config.toml
n_layer = 10
d_model = 384
n_experts = 128
experts_per_token = 8
d_expert = 32
d_shared_expert = 0
activation = "swiglu"
moe_layers = [2, 3, 4, 5, 6, 7, 8, 9]
router_score = "softmax"
normalize_top_k = false
routed_scale = 7.71
balance_loss = 0.0144
balance_bias = false
router_noise = 0.05
router_cosine_scale = 20.0
init_std_router = 0.0163
lr_router = 0.000432
n_head = 4
n_kv_head = 1
head_dim = 96
vocab_size = 50257
norm = "rmsnorm"
norm_place = "pre"
norm_eps = 1e-05
positions = "rope"
rope_base = 10000.0
rope_fraction = 1.0
qk_norm = true
attn_scale = 0.102
tie_embeddings = false
parallel_block = false
init = "normal"
init_std_qkv = 0.0332
init_std_o = 0.0
init_std_up = 0.0332
init_std_down = 0.0
optimizer = "adamw"
lr = 0.000903
beta1 = 0.9
beta2 = 0.99
weight_decay = 0.28
lr_head = 0.0068
warmup_steps = 232
schedule = "wsd"
decay_fraction = 1.0
decay_shape = "pow"
final_lr_fraction = 0.02
batch_tokens = [32768, 65536]
seq_len = 1024
doc_mask = false
train_tokens = 329400000
steps = 6766
dataset = "wikipedia_en"
Below are experts of layer 6 (counted from 0) of a mixture-of-experts language model. Rows are named router (the router's row for the expert), down (a neuron's output weights, with its number) and show model dimensions 240-287. Each number is 128 + 32 x the weight over its row's rms, rounded and kept within 0 to 255. Numbers have three digits each.
After each expert's rows: "raises" lists some tokens whose logits its average output raises strongly, later layers aside. This comes from a sample of Wikipedia text that the model never trained on.

# expert 86
router:175078140121141113131130119106179107148123145144116082051136109110136132114083158107125154122117127064165134109179201065153172138111087042100153
down0:124093081125070131113097077130105124150084142161121146127150106120124068108175099118110093181087108112116164144094128098098076102112110140163111
down1:098121059093076152141125185103114147087071137163128157100149074139111114075075097119115181104168159172168109144143079120172108104129105152123099
down2:161141123130110138100148106163085125180148135137081193082127117098138142157090086163143121124161221148164153112138131108130129144159118121143149
down3:166101147128111163086099139165093135125147113080130176128125073097130186139159184094175183140116151137137067134112105168140152165135122117157133
down4:177057159080215105102100140101075117115149091078152185159143084114148145157110167140152149100181143121160123164095087120155141104171147127131149
down5:152155116078106139109121108175110087128099164133150111104168134152101188122144058159162145134138143149165047097114085128086114078071160119130133
down6:155134100066148127168069105141149170094117121147104075085117153119113166132140114098119123079126132119205083187125144150178099039189121104125083
down7:154221105152115112052205155174154188102159128111152130146148096180199138091157140160101116102127101136143076120154092134174148145096075184073128
raises: "ab", "af", "aj", "oun", "ib", "amed"

# expert 66
router:157188110098172100116194156117130112116091118160118211159126145084166107147134140077133161156143108124155145167136109149156059133136140108143184
down0:067115159134119141130149143136098097147131116194208149105119129114099139132164160115169116143114192093163092102137160064076158175160160151131075
down1:137157150069182133153089164090133166105118157149128177099166124084132120137080145211121114115147139110104123118161105156130141160160101135128164
down2:158120161095134159143093217142060078128139119142101000151130156103141123124091103154090137151096125062155111126185140122107145156102178154152153
down3:165195178193152087163122118101139115188086141111195085084099096150120119094145115186142149138110149088135123153068140079118097154149113091074120
down4:150166178149116160122125148112108117128180142072135149165137156150129115108172138079138169124151130132148135108147115107087162184220171132143196
down5:178141137130152111125212140156116212155158164160177194161170155140146126123115184091100099131151153123121085177131118095106174132156146089086129
down6:096090134135150150094100110089097137148123162135095191128138107097154162112100105127149089100130070164118115162111130162110133135117081105162109
down7:152148156117125168095137089087108110124128129147127089106106093158134109148133174130131094066130108120140129146167146142108130162181108171135177
raises: "t.", "t,", "ate,", ").", "ar.", " Day"

# expert 121
router:121093058137127197156137089105164149175115192089136106111131136138140105212124118108128105156112121153096145151124145176124102107130132167114156
down0:105199101122128134129133076090128106114069100099101149132110068127134109119120180146137137114142154133152130077115148118125088072035178088141098
down1:097112156138113076156126162121147101144101142088107112092138177057144109096195083155128117089126110145055141211166067105137157164109158080147210
down2:120086093135131056084087116154106108159137123178075097229130137159151108139069113111139131209132140098146161127086156052130113136094055150154139
down3:169099175125164139114222123154114098131102165149124107132093124103155162121123086150152152118124182146086137107166126141126122067138148158120135
down4:134079103128136120136134086212132142087150137098169141150130156096130139136129054126085138118120135121126097201147103135076109045085122105104112
down5:169095222143107115140131097126168096154116137163114128155134165138124126119158122082160117119145149082088091159172078107104117137124190116117117
down6:111149104173184138160127103104115129115089130124139142100117124144155122148104108177150137115108123119113176126097122155138190141144125146214175
down7:102096104166096163127125137058080124142183122122169131113106126109126098038126190127128049108129124143146204143127162121196073134097157150184095
raises: " ", " Majority", " Swing", " Men", " No.", "):"

# expert 72
router:100138099136132096079075156112092135108124104076067182098106082109091101176073106148106165136180164162104143091154134103178109086167111113083117
down0:195156194127155174113099186172171092142149124078111099079136149115125118182086147069115143130191073173151151190135173130126090122103096079074146
down1:151139126106125131127117084105090127130074161125130102144159056096145126148133149096153168123060194156071143109163159075172116123141092200113120
down2:168118169114100123103110119137127130104100149176148120130165115141069109080173156178106132106133141091159143151114133125043101149110127176202081
down3:074138134140092125093146145167114189123154144156178135147094178110115125089104140120163131143165139156137129187113130194120184087166188105131066
down4:152122104136131131100163115106103121184250084141124175099126155103122103174091109088087101128104142203128157164150130179177134102089163114134114
down5:111125086128105080108146114179152113183147121108134167100121170124105088109065168119154161118084127130172114157103166114139144137107163053106114
down6:074132170111079124071128128086160128124077194133198071170130148092147113103130119108068140111119163099106111156145178073091094196102067073150127
down7:159139181129066112132119112144152149151113115086160115156102155125090099166170054123092167161176117127135171175144158098083050120082117101114145
raises: " 1985", " 1986", " 1948", " 2015", " 2019", " 1993"

# expert 51
router:109137102190131092136129104128138205107119146106089151203145143075160129169101097087150161124182121170066145085127102075168160107137148051103186
down0:114121151137144143170117115093145134202112166103142168073101194120117143071166142113162121122198109208112139083147175175128132089113171103051109
down1:148139110147064149096128097162123130158175156157120117130122139095143130125134109176160118144076176103104135138188088062159134144098099179073137
down2:151095130127135050123123082108133087175133158137104099109134141181157111119137096174180094136109154128140062112092139168114129127137157101162161
down3:158078131085120123169119171170133110154207112078111109182193128105139100170100131199105140085140119110146064074132183167100113107085152139166132
down4:089112112126118078123144120140160182146149121130114159116160135124145142162133152062137086179167097154185072104134157183099185100080175104112123
down5:098131157175133100152114106152154067064120054158131094112134127134203100110165210112140050126130166120194063092153110144088135155078112127158066
down6:144117144064135137148127143157125107118172089147114176130034139132110114181155174125130158118138110130143169086088150117121176101139192134119111
down7:137138106141154115141120125149099134106131074130125211125121146120081103111097101117126109131104144089102130101126072150162076086150048108121153
raises: " 184", " 185", " 183"

# expert 31
router:199196142118126085135153085118176105090149188116140081235100139112155057148128083092094161127103109105092092095113111121130123135095140191104153
down0:104084142133097143146125166117169116152118126181128130171119099157160135149099144122146124120096139150106158161145092026164150054179095084091159
down1:105129156137138126206136079090137098176104092137186090127136164139106091110136065120118152140067043142123119086112134105127094072106113171131137
down2:140115118114114143118146135136089174138055104128138124093154124095156124092160129172139124067191097113178148152111071107142073056104052120176112
down3:114135104124126182109153121142128158094079120121141105114145120082150183110141146137146189119127112109076088102093126184123156098178120139111208
down4:131108113134076118188167098119132077133111093178092126138156118135194075133129198122067139075111201126125098155138190165154126120107136148107113
down5:119159094152127134104110103099140121215114138095139159131134104108145129131158144164135135082107132122175104136116159128117110113110172154185164
down6:081161116146133169186160115174137132114137141094092109135091127116126106129169101190088142081162122147095175086147111123182141183093109084116141
down7:083155141149169126085106166146145204184145140150093130147109131150125135131125140054159096119185139081160113132062172144180118149170147132117136
raises: " and", "\n", " (", ",", " in", " &"

# expert 10
router:087128067167125124084166145163090129092184111142077123156137103120145126155136120088155139124145155110097171109119147133123145153180172092150126
down0:110134156131107161138136120077167098136093135150158052114176140165125106091100163095125096133142073122130116162104130132103103165080128142098138
down1:087142084161108067167085138157101108126124075081073102184104152094124117162113110124149115140119166101108115085115168108140183071168055108083167
down2:144130153121174146093188114103119167145154097187104081105134135166127151157115112156133137117116119110122122141111125146105114102176121192125161
down3:210084170146167118141044158146136125098114120138135052111115212142139134117114148165070128084105110157126112108123127140137105133128098131145105
down4:134069116071124080146102157138133105082127122129110227141124135091100158158139144102106139182091115123163115077143114118150105097120126139099089
down5:177107126159106115160137148113116116106139157162122124110047131183115145094135128123105131166193079231143140129156156186182110102141105100123099
down6:089115143173133182135097157097158110156143108152077134162114094177124152160144085164185124117117124103078133113088133110131165154172184120087115
down7:130108075150115123085139126150157148083142133127107113136056164142125148138114155090133099163143098117089136141119123149128136139107143131150105
raises: " 1", " 2", " March", "ub"

# expert 108
router:110143112185134180140089111142160121149145142166134135145141096158178145191112095113180143117118074139140124099097115079173105134134134137117118
down0:197170191117134139122144089173175121207165182131117183137114075121112204101144181111105129103069152115125076099181127123157150144115146097128100
down1:134161102130112117080151122101145127133125112109079092116130097158067103156145124110132179105130063169100160122033075114131108150131153100122120
down2:080135088143127153097147105123145131149098143143151153131131137116106102141154103093069147096148118114134153120120117114184122141133128103147173
down3:181102136170149142163162099117160106086092164104122129122112113168156144158159132195076102084128146149130156171081106107130118121127164103178138
down4:109142146151090086138111143153098140095130172129122120186174182146115132171124067110084113066181155174079117115089162118128112116133137144173101
down5:136115097159134083133131200143120112125178123113181103082151108074134131128167106159126142094219103069140107114143133107215187214121160112136109
down6:134095220067116046145073162173072170149111083117084097122120149122183076125140147087142102125112140128082125108116151104123136075141133110115074
down7:222149112092139128061177146113119109179172148144132152101097111098119086162127142150126186101152100131142102081148110143119159093129113170071166
raises: " |", " a", " and", " 20", " 100"

# expert 20
router:144098168164146136140151147145086097187129093157121094117108090175120121059185168152151105145162149128161156133078112107142166132100152097141110
down0:121105184105117200083111147142085170087113114107205097188135106154113082125120177106124139121122125115123119105052114173175129141082080147122096
down1:121128104128101145107177139123148154081107174114120120141109163135117149090188066159088154124142149110140124180150077190175147159094138145210079
down2:146095111139169091158078177186113146171193132127124108146117119129176077137140061133129076124119096115106108108176166152084050173106124139118164
down3:133131109151124128130091158113171129132090185099188132066134020106080165159165136174173060104127124186118119118080054156160137204167196138166090
down4:112138127135109135080111105148177142112064119157123114178135132143137132138141187193115115155150144139168149179108123158145147127104112171114125
down5:108182132139127170090074140174155143145158115171121117145133154137148124051166136149141218108133106101106139076145082085138105074144099147103181
down6:081151104100107137087127087126179193138143148049094143126106109129122190087138109175121083133104094119085191132114159156130083095108079209046128
down7:086161117161167146116176108139154126136121151124114090118134118148150048134193102090170193117151136143112120166134166128132109111104164132123124
raises: "le.", "ast", "res", "ers.", "hem", "les."

# expert 1
router:167168108107100125124150111108099123083123097117170100092107128159169114098137141124105179114108117044201105145138113055182131135136123092146124
down0:101144131116082094109100151125132146111075183186093098155191137118087188151104133132106145152135100137113193140146113140059124116168075093118075
down1:173074197153108129205076090072123129130085135092159099154122147111112153097140196132129106105118190085135139131161093059110134104112038122093094
down2:118119152137160168082182135112094149144118138077133100174113164109075091068144095138107092114107104119172145165114161120177156098130125068136078
down3:141209108143115131183150097104148163167127140208117147160149099117189159077127144173160088149167141132155102143116125100147119103158188122075095
down4:129130163115141136130122124182079135179197120131110172161135110123142175143107149170134115085174092159151128144088145137152112070142116104132119
down5:105135092088122119086150156196117142171090169090126169223096121092141099156157179144100133147131124148176111121072082113164085194105191091181101
down6:137091137146185145128140183124136104157054142185075102124149137142112126131068170142113151132135148123145156139111165152124125085165163125089109
down7:124148132141106124097182156185183081161127091123094143192082115096157097152123103140176134134149124123132072106137138113114077129156174163076112
raises: "agu", "ida", "au", "ir", "gar", "inn"

# expert 100
router:163152083201205129057104125113130127091171116103095150168069132099180084167161090114148130159177118130104185137085143136162111184103144100093141
down0:161184173120152158180131140166124116084141135135162143132104159149121038111162182119165114136115135113062189116109155188160136112084119113147075
down1:162053091151109151148201143145159076101072045169130115174101180123126072127162154091130106169151107199074118105117140186126073117178096123156180
down2:160082097133123143143134153130108104094147123110123070108105102110091164085101135148111123124134106119110126147156100180166102116179145132183153
down3:148102134112186116096059150127159155152068160166107153147144191154137105139101091206032073107077169132155047149130114098108156079126154170128102
down4:118142145103133098206142150097104117165167106167122102115149171114119159141112165097084143153118104123092178156085111142098156143131148121122104
down5:105109122188132080140097136095088130143139109151148193106092086141137166134076116136178131110122136148133134148206165085150164123163087152136117
down6:161130150105110167165205156099076118160129130123095191155113130097142100096167147129154111086123127143134128166143134116185074099048127128149138
down7:114143178195157128114142097137158148157098211124083154119147123155124125106179156153122125118096243110108133165137121108154191196064127068119152
raises: ".)", "ar.", ";", ").", ");", "ar,"

# expert 127
router:161178176188180097126146149139154037087156111100139132191087132170090110106064116117135141174129141176078123161149113140121129097202170072146132
down0:094050163143111137175056160113136180150125150076133154111132175136137128140154101091122115161092106148149154154135161141165176134147133094108132
down1:166120149174082156188145142130099076136163095116133151139058158089158087127147194132159168112072078126119160137134121074107094126150123098112149
down2:154200133129120205126190141104175148109131137120116137186122164130155113155108156155120103076101155184084132116124136083174129104057106133160128
down3:113152140151079098100087126146126162167063153111143161134180128148174130125079146110118090118166165079137069131149128145124118105117126198151121
down4:140178201161066153144153125140099084089154135058137108140134086124205167155151121088101139134143128154132196092175137104154137146115158068156153
down5:131108138160172154162039117136067140153113150085141131097114095160121133097141136062138134137113088125171136097113183077141111125148168186072115
down6:126168117178174121153160129122136112130151165124149095164101127090059149114162157133105139166151199147147144104108149136160117106113131121161112
down7:118103144159120052107122157163136183140189108161126138171143102121164094157098121091165117104155133125126113130125122088093166123141133118148149
raises: "ers", "er", "ers,", " years", " year", " years,"